Below are experts of layer 6 (counted from 0) of a mixture-of-experts language model. Rows are named router (the router's row for the expert), gate (a neuron's input weights, with its number), up (a neuron's input weights, with its number) and show model dimensions 0-127. Each number is 500 + 25 x the weight over its row's rms, rounded and kept within 0 to 999. Numbers have three digits each.
After each expert's rows: a language model's description of what the expert responds to. This comes from a sample of Wikipedia text that the model never trained on.

# expert 27
router:511462454493475497522490501542524526471518527479484486488512483524470527519466442451492502525523526492488468472471467532488449520473543489528481483488457514508487508487518544529491483497500522506533470526481525524503479528503468526477459490503499519517518486467533495481510504454487531489533526504487507520511511503541538478474460509497474520510492551512503476550494523475485546538468
gate0:522483470465478488513486504475505583510511466504520499493496470490502522466470514484508525536503498459504537492541512506520492526529507497517582466489469512523500498481519473509504456458536530509520548498449485532513505470447508515514498492531518514483484486489550500472487532440515504505524496494449542479527485485523496502454488516501493492514492483517512513502495514488533522490537
up0:489489520497528495422535505509528448531520458472528462501488522492469464514500492532491492529492556514514541476447494514502508461490492495488444510531518491473473492507483431534507511515496499516524487518538510500510457492467498513496474499478445502480502489525470452526487504522481475475537495477509481486537520511503493509534523501507509469491505543491488510484486515498456531497455
gate1:478488459485515490437554475496530528478515495473499466534475470508509519516518440538448516500485486539483510524484499523505478462516487532482496519538518487492474508501508491498528464532508539525527484522501512515469489520472486485504437491544441511518502525478528490485481524468495508480523515517484576503514525518508513518500476483496520467498482482494483467505516510487463521524455
up1:494473502476477521507494515520465476525491530533485448487465508537512505506442513507525480496540524484477481492485428533449498484476529470499504502493538514508501533538553518464477496471474483500486494497477468468479496515537551527431520549485526505484467517480465533508528520472510509512509486511480473509487491529503501505523503509524485533541526516501532491471484470522515482481507
gate2:460482513499505554532534497504484502523500493547517485487518511478515504467492504498514504497552554479468487506512473491486447490515511518510532491555506496537494448553492525459515482516510516469488483476435476562493509563486561492467529474502506545515516471516502489497473465517501501489476493498494486508523480524492506485528506502506480513499496538476454496459488521497529472496509
up2:511515506516510497519495456486504517523498494476504534500502497515505518551468516430525508517480474497492485490484512489522573500464485516466465477466500489479483475452501502527475540472493485514500455543504483444504499459526491502531471500489526487472472528489512483518526568473524489528492475508529490486531503488442508495488515510478553515485504459498522522525511514517517547528469
Description: Prepositions of and for

# expert 26
router:484480509530486460509499489522521517479534522482440491491506519526473525511513504443485457512530560458508506475471487505477470550473534497503467511466478472516462467511517516520497513447526541505541465504485540525488503548505472508491468484464544498495504491474502480497524503480490525516482518485515499516531525497521498447455481477465491510519540507477503531501498533477506490541493
gate1:552502472539514539511523569506517495464496449498488522496482490491472484504498484524483534484576500508480519503485486499472507501507482515471513504481466502498472498497537514498468487505552489460495492515466482505470514456545465522555476467483527525525471512459498501495456544513509487507512524508554459503463522511489505516476487535528499521486497490462477535505507535501519483494526
up1:529513507518502538483528431524487517507497477505448532501521535504469480538536505536485524524502508530465530496497513501498525510501492467477487514469484513469514511484492485509485499531539484484486479464487492488445508483519447509526430493480538496529481516504478488488457492523503497460460504483556510544466514498474528508492515505482486534517430528485499481516475504507519464514471
gate2:519486525476495532498521491491478545490491500455452466484552497510520482545539514537509530471491542557525486470461508501497474539518541507476482490489478492485473500502466482519525451447494477462480463453463499489514524483457500503481491492468502471539490527507466520470500517519491475524510511496484486517534444499484552506490504469490506497489542501488465483471516491500509489474515
up2:495513487485537494453549519523496484538496488508529478513470523492477519457457449495493468522510513494492479535483496507500512516499515526480491495526509522514507538491501527520481509535492511549487507492488493512476415487515516480492501476532469516471480495517511487524559480513543460483492465469441536486447497485479472543536462506504499504534463537533519505520476472509509499484491
gate3:494472550532497462503469446508532538504497479494465465525520483503535534544502485488532532479511480544520520500576489538511470510476495478534494513525507528490500551534522477480496493536510517514516501494488518530505502544503529486496488512471472506533481472510509507490542529549534494514520518508567504513482520482479481473499500490486463476535488498511513466483533482499508499549526
up3:498470488496552468548497514491482500495493496482526515511512505515528514447502521525499464465538509499517520451521449457441536492525510501520520523454485480536449493496466511520507514499518493471437507540512535565477488516499472502494517496482482490522497513499495515486503486491510490475511506539438539492484502466506474519504517497496464492453454506473485478504530529522487494505532
Description: Career and institution nouns

# expert 61
router:513489520491461466508471527523556548497528515497451501484483497523486498512482475512496493495506505450491473477531492507483470541492544533463468470497468503528502526513499494510474505475515516549521483496490493513483476522505465518461441546509510562513518502472516486496499489489468517505506507519475558508533504506525517497473495504459477522520487543487555491481472525477491543550474
gate0:527512476467496454538457558499473482512484467489503500453547488505494498463466483495529538501488479450455523505448502505498503465489546534523500526541489461536500528518472473480491527467499503495520465447449476510516477537512504484435536516517523491539518512488492496510509505526468542489501511496511534518502493528487519488501505463479466504513502484496495505465464504495496510504488
up0:532513475466498481535421529516497508513494494476527541472488501486477472495479501514509534500474452521460548493463534521538546525494479483489490517530519460547481525481496495498494462473543496497510470458489512487540484526529497483473506512503481497522532487512499465519524522520455562521489476512484503508493482501527494482447473460479507521495473477476455512472499510485508506515480
gate1:508481516531517502524472517481545546514533516514447564466503452515490473490464496511483497509526477485500466510501504500533528498502526514498504477470479521501470519494497466519479464536523507504519491462488474521497528472486478485466496490553498518498498486526526475474463490452485551472505509521483542500470469490507480513432508533492492508481479477541493498509484473472461499532438
up1:499486486546504532437525498511523481485512558519446525492509506493491485489483502497484508550492464462484545499525514490518486501498524490461487507490496512517476491470509521520518510523540497483504538460448504486471487490471517514497481447540482483536483493534533481531445470515498502542488473498482522494514485526491518452530480527526516470500517517478505484503488557506443544509502
gate2:444475544479439498489492477505499490514502504509479456511474486508497520506506492480512496470523471504481479456504501492493513450489536553459439523502472539495472482511514512477472543511504500520516453533468491452488507516513509467492533496515517489500514515487503499485500540515495487538496479447524464495523481498537469517490535477523473492487516545518528435505518509512550522522514
up2:527504519475435515505542491508500510495501498512458486536504500505533490436551493498515520501503532501480430445493478491503525463531512497468488523500479517516516528507490520498472562493498489512503531494467536497464496464437518490492491478511500478509519461473507508445551508479506506508534501487495477470507485506524545516482488498524515514556498527501477480511537517518514506484457
Description: Noun suffixes

# expert 17
router:486476512500453479504478507503515543506489525506474471493519497539468519521500479511480463489517519485458487474505483553496510505471519470506495485526477470521472454479514517526489518475481536492509520455503518523495468537505483544461512514498485509488530515463510529481510516456519525490510506490486514523538540578577477498466484490486485479528488505449547468484476512500499513512460
gate2:471460525462502538517531505504512475538538509479491496530529457528509524492528495548503516529546500496552503493508488491545495476491499493517494478473517479518473507486466501550506496492480531501519528515482546506522489500515504490526463504503502520470485512506545503498517547519540490506514493488511467501501495527557443520457500509512447460514536468510491493517435458498536472517487
up2:507540529526499474504518472479514501490493478502498485472472466530460453531487485492492486444532499493515517503508487524479470496487485470437482495509490516461487483489506464521478459471493527509488540524528503490494535499491494491447500518477509495521496458523525524523451498505466444474478469494504520525542501518479475465453501506510497511485511496472514531429549441511504517505523
gate3:474459545479505497500509495556491490503495505497465465471490485494484499532497494499502479479508502463498475463490525509476467496456491461508485490484513462512547497501486553496517560509504473465457466497518478500494502482520500496475505503493520473457509506512512473484529466419546514556548490477479523481507528533512517512528497459505505466498532502528475538494497496494440480484484
up3:505474493457505514508467515509493485507492500518459489527458499488440470466507534488523508511485552472535519475462502471489495480462496496530483519506511454473508489511470522496501516476489482535539469477470482488508464498561535502527450476515521495505507501495480532506494517488493545522505534477501522472550518463463480496445494492503500477508536494478455487492499426532476503521496
gate4:509538508466514484490467476483511533488475478486485461482519506549470488531490473496507419505492468498489484474446488509504449465502516440472501486503472491501507489502506467492509523491471491449522538514529500502505505493525482513510515459482483507506516498449496491517469491459503520504535529508451459463506535491531459481507520522498452492551481488500511479489523531519456499527478
up4:483469464558498486513544478543516488509535489499510525491480529493527514474482484523487512540501538491528506478524508477526538514516445509493510470482489514520517549510538515483477440471528509553463483465468460489469503455519477499507475497526528505486495487499499500507534532516533476455511485511505546485473483507515494535471540448494477517492473512494474521507493460511538475499501
Description: Mid-word consonant pieces

# expert 58
router:513496454547495487536471502485532506484506541441472473480498539534491488517456476484489496528503510483473493473497467539462484499459550474491508503490457483486488487469549503513469487457496516533500475475468503512472461548489509504504519504463503540493521512520530452505515481466525528522510512528500514517517513540496508477501472514483487530530491531497539499543457495473516533524473
gate8:545497474490487483545507500487548519483496580469477508481526495532524524467514578480514518560502480498521493519492485494441462505534483532472521517544470488504487536487508497476484515521510524536519479498509504484466520565488478488506515511468490499530521531500483535516516510497496511503523503475472478527474483499486499454551465531461508501473493472513526491506501499482486497502511
up8:503511500468515502523469535480501504482508491520488488429516531515485533514522482505498540481455519538517480512502504516521490488512475520440524480493463499534514566483484450481477506554512514499543499484492511512510481577475527473524536521530500503561488507493446522510513503466506527516507473467465471466519501506494484503504501500506513495513501507503468531530499526507469470464524
gate9:479478456532509506478476559528486485461513497501520465487526542550488477497530477521505500498497517518507463540496500488492447488478495515501486529496498501504516503545525456529512479496467493469536475538494517529524494484515482545532516491518514523477498543485491507494470467476537515533503507521487478502523549432476501524499494551465509462500498497512498443524503522526484453492529
up9:507452515466503497514459485501514497546463515472509483495553472462532514504517508468478511485487486437489473492481461476485467507557532430442449550483514516516507516518525511492495502529506473495516482530556449499458522532518515454499496504511491507508560482503518477502490511495501484483478501486456486512502505494494457474511500504481514480472497478513510515488481475509489490525493
gate10:501408479486508546488528471492467510492463522451434502485489493473513484487545507514489508473478484526513518481493494508513482522538495480523532500476514495473508531524484498491469521472507494480495473509507503544505443503535499508573502492500494466519487528537460467516494494498505521517496529507530476532503552521492498488521478539513457504529488547483501508513470501517457490510525
up10:512484504454504520472529517503503521476478493450500485462478488471502505495471516472516534493512507510470526498481504526511487543558455492449504480513510536489498503460476484456531516502531493504533526485562477539525441479498494481546519477561530464510472499497497512520478482522501490563491525475480498492472483522487492472514480520505476517507486522510514528512459502489455487457487
Description: Symbols and non-Latin script

# expert 42
router:505497489495455481514494496514531511484506520485498463475523554546441513529514441480503465484519530467492491477505496511455468480477542473467504501535481481493475513515512512519498517493537522498543489510498534536475481519515495508480497498466507516492498513484516512512504543519535555524529513496485493532501532513506493451499438473485477484566540513474502498476488548461502513490462
gate1:466514543490510511470486494502487522488446504472512487484514517517452537468477499502529504488500494485492533533547518497517443501492514525470542497502477448490516511519517470501476521492484505475500522523519503520486522533497512515515526483474511527509499538496436524452475509503482542482517498480515498539498456477505502517486528495466479441488529535526455511454460517444518534481488
up1:498547499496490575472491505500486487492479495515508500470517499508489529489491553529483467538525496541495534496564492477486482509490505455496491544527497535504480466486503502493485501454504508531526514495502522519500470557485490478525489525535464531485496482472514500530505481519506517474498481489487469535515571527480506502482511516465490482506581503469532485472537467479495515479482
gate2:464471479495462519436504487502530525502498538526518485494507450526427494470477477477518499463519538509508504494487543476494505522481485512502516492510485510492469502495479490466513493496504496483524486488527525498477528534528513490492503553563520477510482517534462509502479539480489463474509525526526529528528489511502490468467451479555494517536463522466553493498521521515528493489525
up2:543525485525496518503531490498503516515504496485510527464476496494487477506514500517491542555518521474502451495497480512541517478529497463494431480447516502497493482520488485472516528528515522486548497537479530515517452516510511487501470537501507490470502506522534516496513508534502503517557534517458487420544509487512500488444538478492497527467475490499514502482481478507484471489452
gate3:513490535531482503449512498507525563537487514510488500500480503501502500518505479510457447510513511423537441484462519485502483457506528458508479516506505490498524475483498476511495489490492475500516461492530516483468546495509467472571476503504499517435488532504523474490531510514500457499528513491474463503501520498474467486502484481456511502472486487549508501479514468533471491491500
up3:523488458506479495511505478498493439492511516537508482498443514456516523497453503492527494487488477556473521521483513490515507493505483554461531492504481502523504520509544478502482536491535531557505520544516491479511446503482515511462539507508492501534510462437489525507515454520489509507474489512567532495504475476503491485519472504478488498504549524482499525514484494507533497543485
Description: Surname endings

# expert 62
router:511506490500490472539489525536533531543498521505480471460542539540441498528472488497470475509526509473521462469500464537492474504470513459487528484498445511481480492502527527501487500478498531507507488514481534530494465527485473522530479525463518515503529528501530475518541496465498529487519507483509554522550495510539501475500495455468476496545509521484522485519479502494486529542514
gate8:473470512494509485494461498544492475521495525453564507481519484550490479493529506553496523545478507497516518485504449516511542549495530502473496503482463527499498516434490497527500512518490471484481503535485533536481496512486481518530511494515491468523478482500490522490475476488555525469543534496482482498526492518523483518435466510472496506516495471471492494500517472532538521541476
up8:522522477527488456498485459442466508513527461517502502539518534490532487479498509502497494448500483535464462487482494514480446474458490508461485491528574497482500476536498508471496508492495492521501507488478457488528495509513482511539482501498528526463522467467524502522497503548463485542537449486488513513489526508478478501562507487539524502522530498519517474493502509478527471493483
gate9:508488484515526456533485439522479558511508464516499483536520499478470494465458483521476481503456532489487506496499492496491527515526499515469524514471475495493433461483481500491520473464534536485461529487507482507498537470493499515490500474488544503503568514498505515504515532477548482473519504537536474498496541519539463467498494515507531475485493508519503483527486521516473506561498
up9:490510513541525515526495494507492510506521524534515504483518517498534499500488481546528504524462487490486505476514499454488540504443504458458501536473498492534483495487473506480503473500473476491503481534486514504488495469499512463508472446519475460506538472519520478538508523497521458497512508534511469549466551545535524446481513566503512492447508513511464512487496542512468496514483
gate10:514513475482499486481508540519505518523489476492497500491482523502520501476500504482486512558523511503501443508486493490499473531464491475474501448487503497498557507521517537488491503465522509478521499535487507556488470512497464549531453516499545516530527543544467482471488499538493486506490500480475538522471527553520571502536516497510505556498491492487469489477511464517465480497476
up10:494516424488477473499506545502507528524491516491485478575472561502523498434464530517510510534484483500471457515461495492491493516489511482492506454472499530489525509453523522499550487491529469502490508511547505516545474506517481549519502488510522528530500513534492477495494506518504514508482488478499533494505539486511511513525526510491510533551486478482461491478470461494479476511488
Description: Brackets, dashes, coordinate symbols

# expert 49
router:530473499537484482519480487520539553501445505502490478452536520530492523490514466486471461502513536477471513459531496533477498502486526492513474480506481532455491504504502521524527503480527528535508506492492499520507483524491465502509499533470513522468535476451509503480478485512520541535551564495500512486507503521519454479512460495471501546492505543481494449487481504503471543515528
gate2:502492485518468502496482451518498522482544491475502527522569463513492547520510513442471494520494503511470507473491505508524500550487508547519485503508484518494532540501465476475513458488505526521475503493459514480488508508552488498463468510501494534485475474466512515438463537475527534577553484488491492504489514518461497486507493468497491512492486533495525486502517482495488532482522
up2:480497501515491485494508518500514494485485509452507508447482509505515535503539481452502532478508518528508505506499514477534442499506497482508467527521472489515508454513485496520493523521531499506486507426497482512464505484474503521522517477532494474492506510494461511431499496472553542504462519454496500571466480483494492534500522502529472549453512498533468510532482505503510471549492
gate3:482501444514517474498494497501494521494528515510498442450510517504453542489511483475479474431481500483502501472550487500480492448506518527512485497493501518468495521459515522495521544491488510467498507486562489513482436533507501490477465484466464471534501489495487515514453464529519530519507471495503472496502505518507517523550463471526474514499531524497470457496466485497503529519489
up3:534511532461547492511496426488502509522491495441509488532433514484500493512527521494517477539480545460514493523494495509467537497497503488544487479477478519514516501504482493466495448497500494521502496517468484471509509465520498533508500479502536500476521488513492473488539497468496492508517518512523508525525458487480503519455550541481478479519499468521531516453449489503526525479553
gate4:550502545477467498491539512537529519444471502493544473465460549556464519472518466493503497467500559508502501540532502516479473480514490484552498515512519480485466528477491490494536504485544511504506529513521505491557491500490479483504525508495537491477487522518508512539530510525499498522523488500505496480496514496522532513497470512517469502497482508504470510487518457497534503524420
up4:500484473491492472498502548478498464491493509524492511541503532495513466506532494508507504457497493496518471504481480521545520501471476522501526482533481541529506517512490525549515527499497525475508485480477507478524486540471562503442473434498489454518492430481514529495509531537496509531490474522474515482490507477514503483476451462531527492528535506534493455528483514486509475538490
Description: Single consonant pieces

# expert 3
router:542477438491486465492513528557527502471515512479461461493480531517515523499451486500498498487525504475461475486479466541483446538483543504508535482503463523531483479490540548513481498474534527529510479461474517532516514536520470485530481523494499535515518528476500495482521533460484488511488508480511503503505497499522489473505472471479470496514542519459500522523448519502492490487527
gate0:510497487494499505499504461488505534507494504545481494498504518510495449504509507474508536523473490489506449467468511503468524503456509484519468455505480477486464489483504482497518469506496497494514469486517471515504481482536528541494510505525474554495508499472515524495526511511476497540553500500540557467523554513486523461554478487499483488518511518539500466550493446503543502476434
up0:494513473480499528428507454508511510517533488540468484514544497514468455478463508488464507487485485461468528471496511504487553523471504461526522472499483525491458460482510476504505508493515487502492478500512493500506504503528519500498510502549495507542487501465502525480526511524534493495532487526538550486459519485493518499509431539502482494505538497465509479513495471515496469481424
gate1:521505499493488566487537515502514501488491445500510535541500501515469489488487522507480510483502486516503466491459492503477545486481522521517540538537508453460534498582495532531572509512493506496507507507449547481479497479521491492479499502464492485514517500455502466458503512501539494490505534491510537517506467482510502483517453515496480462503517512502493490493524515559472517484475
up1:481497467515471566486554536485497484487549486517536516511520446519493498537467475545475504509496506502539512502434545516515492473509494512481545515486484490469509513501502487514526527511504497525490507449473506530480516514520454465502532499476501523524485481515509491486458489561448506493531519529483510532515522518537516468522524522492510497482512524513474454510494484510547497498477
gate2:470459495475495481520509508514496458520477473513497541479482493526506449516489467478526513499479508467494462509479507495517485527484534505536464531476509470499511513521474507488527488450475529484505504474544480516511476569569504522507503490508492490463544503491517515509514482472442475563502484449532501526522526473495503472538504510519495486503547502507505510563483493497506474500525
up2:456460494530480499444529480502547502481506510463507525511516473489491473477508483514482489528487496524544541489514525515510476510492499537505474458517485500513479518527439499532450514523501489468469528540554490509488458458512506496536498507517509478511527544505502551533467482526540486519538514491524505491514529483540517453515500525490512491461500498461496512481461477512462489492522
Description: List-item dashes and prefixes

# expert 33
router:500508488502474473528509489513530505516524541480475498489449506523485515511491486497495472528542538436464452463514463531479479497487535504518509489488479461533431494485535502523495534464534507554509478514495523533503474538521474502477476543472536528502509478494549505491529530476481521493505510476506512507509469529504518487502453456476486481495490508488494502475486507478499516568489
gate8:509523473534481449527503455537544489483466511536530515488523523482485468518502472532508475492508556462487519514545474502464490548485458556514516503533514490491522498498509507485529495505528504479501538510541489510523460504464522513497498528488543515487498539538482528491485523460507502507479505477454526516491547512511521474514502497481518529470486535515500538465479490448497525505476
up8:501457516537515512465507502496503512493477504460446494473536525474496536519496504477507509449517473534506456495512454504522514518509485506478485540499518524483497497503449535505519494551558483496455479476444496487503488496507498501526498506521431506523493478479436481498476487514505486435478470533500523512508495529484484510502497541499507512504478478504518451532546476523480490520512
gate9:507508442481529477474497483487491495539515468454483490506468479517494507492491503488478524467477498495494510486544456503486508489496496461458482471508462498501507533472455491506532527509582492488538505470504540515533521499504483496499531482498503483514525500482474508511481536432449482495522483487564482502522471494506526552479506511501449497516476497501477487487502460539502503472547
up9:501466478489532491536531517471483507453499489454464503517486469520455500484530482505495485472490515453505488484518428495501450481538501493511507513530484479578492508460463486507541469465523475461515519496516533498505497512489511496547533462497528485507487484496492509481500540517474492483510496455515476540483460484503499563468483513479524508519503494488508495478529523503474460483488
gate10:516498558526492511478523550482521476484475539501489484487517520516475500535520540503517520545532503522461516497511492525460527504484511501514502514463496471499487491482524545495506560512522492477496486504547479497481495486466503492489508508489538525506495463538528497491535480481483483541503533429481458468491532468496506451523473497535514529468515520486543504529528516455528528526514
up10:484535452511518525531518421538500512516510513501558507556469455512526487441461488472504511499492484485509516475497459493488497492501489465486534494457507507506547476495501517515487492475478494524501496505507488477461524503504485456526495486471537493501510488510553485493432504503516489507532480516484521506540486507489494503454445522500466526537521480481525506493509508527475464521509
Description: Proper-name words in institutions

# expert 5
router:500461454518477465540486508517530523489511485502465514474537521537461523528495476467492505510520525485488479448487427513478502500465524504499500480475469504511477500507512525489488533488525534541528484501527502550503475514509457482481501508491521515510524500527555462494486511483548547524525532506492534513524480530516499494497475507458478543564506541464513527514501496510485518516492
gate1:477466532514508489522495467513488456504494499494484491550486492501497481518501446507528524508484507429499450494471478478472507539527539509479515483487478472510510488459572473504518490481520502475497523531448472521533522513437522521516487475520498518525485499520500454493467507488491503513522527492473512486486425481466490473503506486525514501551505467489512504508504470482523517513539
up1:533515504526481471480517500469516488477505477525496510496518479482479521490474557455472475522519496555494576503532536541510516464510499504512504500499468468483492533477485532484476488487484532534502481438498502477470474489507469444500542523495480494466507478477491535475520483493489489504511497527530462491528536509490486523464489501491509510417509523499485489490487528515532531464493
gate2:515495513493497509539447503531521475479503493533469537466507468509467525500504487508485512498486512493489502498471500499483503503437508491490490558510498455492506479505477483532477511485531482504522516517480498524485472485489489497498475519519592459492532514540442461479477552482475526506455491540458502520489549519565500473491495488489506536462518488480459508507504495491515498513498
up2:505493497521463512452539500498503502537494487479497458527486531504522478504513526515489508531516485501511485487512498498531513531539510522525493455483512554487515553468506513471535496504479514485455508492532516502517574501510506493519507490480407525498467517474523555510513442524503488493549492498534505518504470489463491533497489493524493450532496528522523510495490544500494518475518
gate3:506520509521472506520497517520487470502505468484512423529521522500515482522533529510486465486454513534506461477480491533476487506442500489507510470494482498516486541518570529528500465529525500517486488526530502517532497523496487464576497487531532523506504528517476480521499469479507447482523495491486473494503467487437519485512491518472523530495498483501516533476505516514529459508466
up3:495493485464519501428496504504538492534495519504509536500486474491523497465513507506536468521523484460543540528522501513534514521582493524439487499522521509520524486486459495487523520485462502506536499453505486493494479477510540516466471461477516469476500507501473544498519516489487503486499518511523514516501515522544470452437492493515470470507510514513505527485466481481462523496513
Description: Year numbers

# expert 37
router:498489471537490469510499500512505511510499488480455474464506508524489507498482447466487488510524514494460476476500456545465482522462537484489514479483482485485486502492513535511492521491528537568494469490447521534496524510492468483500497523467494509512511513493550477466534510522517561493480540500502535510522476503513472487461498495451483512501507544473531532518451506474499538553520
gate2:506510507510506540495499528515501530544448468468490468545504501505535505528464485516508476487492491466483536507489517474491491440510479508509552535516519462442518489529500491502497521508472497500514498507464469528493504488484480470515487488463517502474501438493504483550478500489536455482494506450553512468470511500481533510523551504514505507486521483514494508433528499535498489507461
up2:514485479494508469495521498474515465514521495546503504439527569489503524494541479515476511483492517529517487488549521484512491481504498505515450457500485508514468514487498485558478469538535506530514468505527504512544491464545499553522514477487478503534536515517498530468483493476503514515502499549506510498531464495493520490528510483465509537496458498518512504545533477503515528531557
gate3:477514466516518540505478478492512494521467500465479511500504529483512491506491512498565494484547487483521480488505499521502556512534507492473528505557508483500530463485507524534499484502507499518501543486492433500490499509530510516546482522504512472520524469528506477491498485514442460500492501471512466463535532511518501491520532521472529518474504535538483421476456515485461533515496
up3:501504483524512514503508490515523494513520519504499493558519498520500483514478487440488489542522517467505502508498462495476507476478544469468500471492487466499492459502507510497499474480504535555516510482500519441499534495464509496469531484490507477518497449505540472456500537520496544477520473513485524507559451568519495495491469517480543541486479544461502512530491537487516514506522
gate4:486484478496447553475490488501503508417498509502472531487535500499476505505514473517480520555492490489551453525514517527515529506506550488529524490539499490485469478498486479533510491512497485515545489497470509493463481494484502492550486514468458519500480515501508518505468462488502539484488518456539513462489471507522526530479475509509495529504525457554446476517503491516513494463495
up4:503521470550532475534522449496486510490502508520495523515478499516525503496467503472520510516504533490467523499540479458463506479519521518527513510473497457512498544461481506472510467515465520531499535433451472498509507495485538479522508452449545494471509500486460509527540485504516456478529493511438507504463485497486503505517498495495493534492483537510506540497494472449513485502488
Description: Numbers in tables

# expert 36
router:484486484523497484508460494522503513505473555467489481466482555523511516505476451527469481479522507454458492424477473519456500509474514471516522463509456513513472504505531529509474502489478513498508470515481499534490485492505466540516447518447489511472513496509524511437501501512501541514500505502488496520510491522492461484506475507466483535489546538473504499501445488507494503518469
gate2:504512453512514474461528481514512496500467507502531536475524527502466504518440478532503505522528477518500516442456480515500508516489511497475532528528474560485520535501488494520500439509494497473470497537440527495516494508520510475538501463496523509531480473478497532483477481498449519467514490527518517477518513511515517484495472494488511482547516486489466546553512463515511531517532
up2:451491488529527494499471550465502478499479464511494493509481441484489501515490502497523518440485523501505503491496544498557467491549522472499501501505462503485446488469510495493472537448517499467504498493509487492496541469476488470534494497533524476455505492513528450461447503483537553498522542474507491508499515513491498509498545487496508533501466468511515504492490486512457488470472
gate3:499496532537530489508431505536501487507522538516523508533543512489419499446496467468501522530484490446478483480459504499459502491525533507497516455513509542504485558518514476534515521493530512510475506495503510521518511492516517515476498497474530515477498533549468484509495455507518486514472500460490482453498499490501490495539510468468480475493501487471494520496545518541514491476488
up3:499494479506467525528501552502473522535515498531503508540464496505476453500467509520517498448520538493477483542469486487516477529483513473472517488517512507510498449483541511550521531492513495486501441537522520474515533474502449534477519526489506504525524493525517494519502508495469485513457507488461498493530496451448513444491525504495499575504508495513502514486534502483483491487468
gate4:489494466483498524530529501483479521470491519525490484500491521514518511513442498518490512506525464505480475490492468510521490520498520526507515505467468541502502505496467558500421510524494525536486493489524488519428504530500544488532468469491446478487495482485477519453499526515502450457450481469503513483540492521510497466502478522519489536484477506500474442510507491464525503529502
up4:479491509479464479535462476496486500552513487510492509476470459487473518497493505467483521535535494533525509513483491499501510521510456457496491488527507465495510461535501467528508485501552504487523518518462517518502512473509506487451528428504521496464478479537503514495481503476448531484482470509518556532498474512522488489540479501464537515514466540490546494466521510489476547496532
Description: Single-letter word endings

# expert 24
router:531504462498478473503467504523528530519496518462451513492488491530490522549483506493477501511531519497476471477537435526474498544483540505490527510500480493553462493488482502526492501465519516519494485546514516535463523550506460512553463474482512520484538487529528463510510461494476527514502522485477514550576499516511511496514479493472493541503501506495525494495486476501474518498501
gate0:499517518513502472495492487563491464512533511517505537489483505512497558508528529497482500478529496498495536508512509502480490509469493530495520465485520470512493445490526519475480458464484511516507514524544486563461561523521504492495475470505485506492500506536505506455509513469489486516510451520544484557440474494494468472504490518497473510494437493525520505468539518492478527476508
up0:470486499500495498542549505483533518443524498468493494531481489488554457499537490468492503484485484544470477497482472461510487515517484532517485532500508534459494506546455504501495503504522490483473521523516501486511484466497480501465498471474485500505518546505493531537438469467472516495466512496503498509445515520477518467526502495488528472495505517451527517513532462465523561522498
gate1:473505495516491536507482483513495477557507544489473505528529503510489511497534517565484493477537473508507513502548479510475534490480504464477577468488522515477486475509516497490520496480534524502466459555509472487503488553488471468513520483503475487486534452514529472500518466497450509527494511532470484492530514532506463494472469462490536515504486517487475533462505494473509490473502
up1:504487487524531513500488509503539526535509497523519536515461507508503471509512540504497494535491484471476488490512448500480526480455503501523501501501521544523494462524514506475447487485537511554487470535476488476469497530493540480505430480503443474508511489498495471503576532526479481530519466494482512528566481529480516531458469517511505497507486505497483507524495484492475470490516
gate2:504492509479514514493500536504474516456531470478453490506493534517489535554504490485522498535526537513557441510508491508497508461485542512484486497504496490488474490486470470484511521518470484501548450514489440479482489538512504519527532483467489501509491493451528539498543528464513497511511481487492494519562513498537511487463540505545493475461483507495481474478488458521497488470500
up2:500506504522522500514527503485491489523517532473486498504467534481550467487530508496487531486524514524501521474485496516480491466477480591522475519465524484498479487474504492507483489489469498501488525454547508513511502513528472536519469503515475559490500476480560481562514514496440515494508540520535503483518454485519460517467544510546507510528494480507491504498520488517489541527500
Description: Silent-e word pieces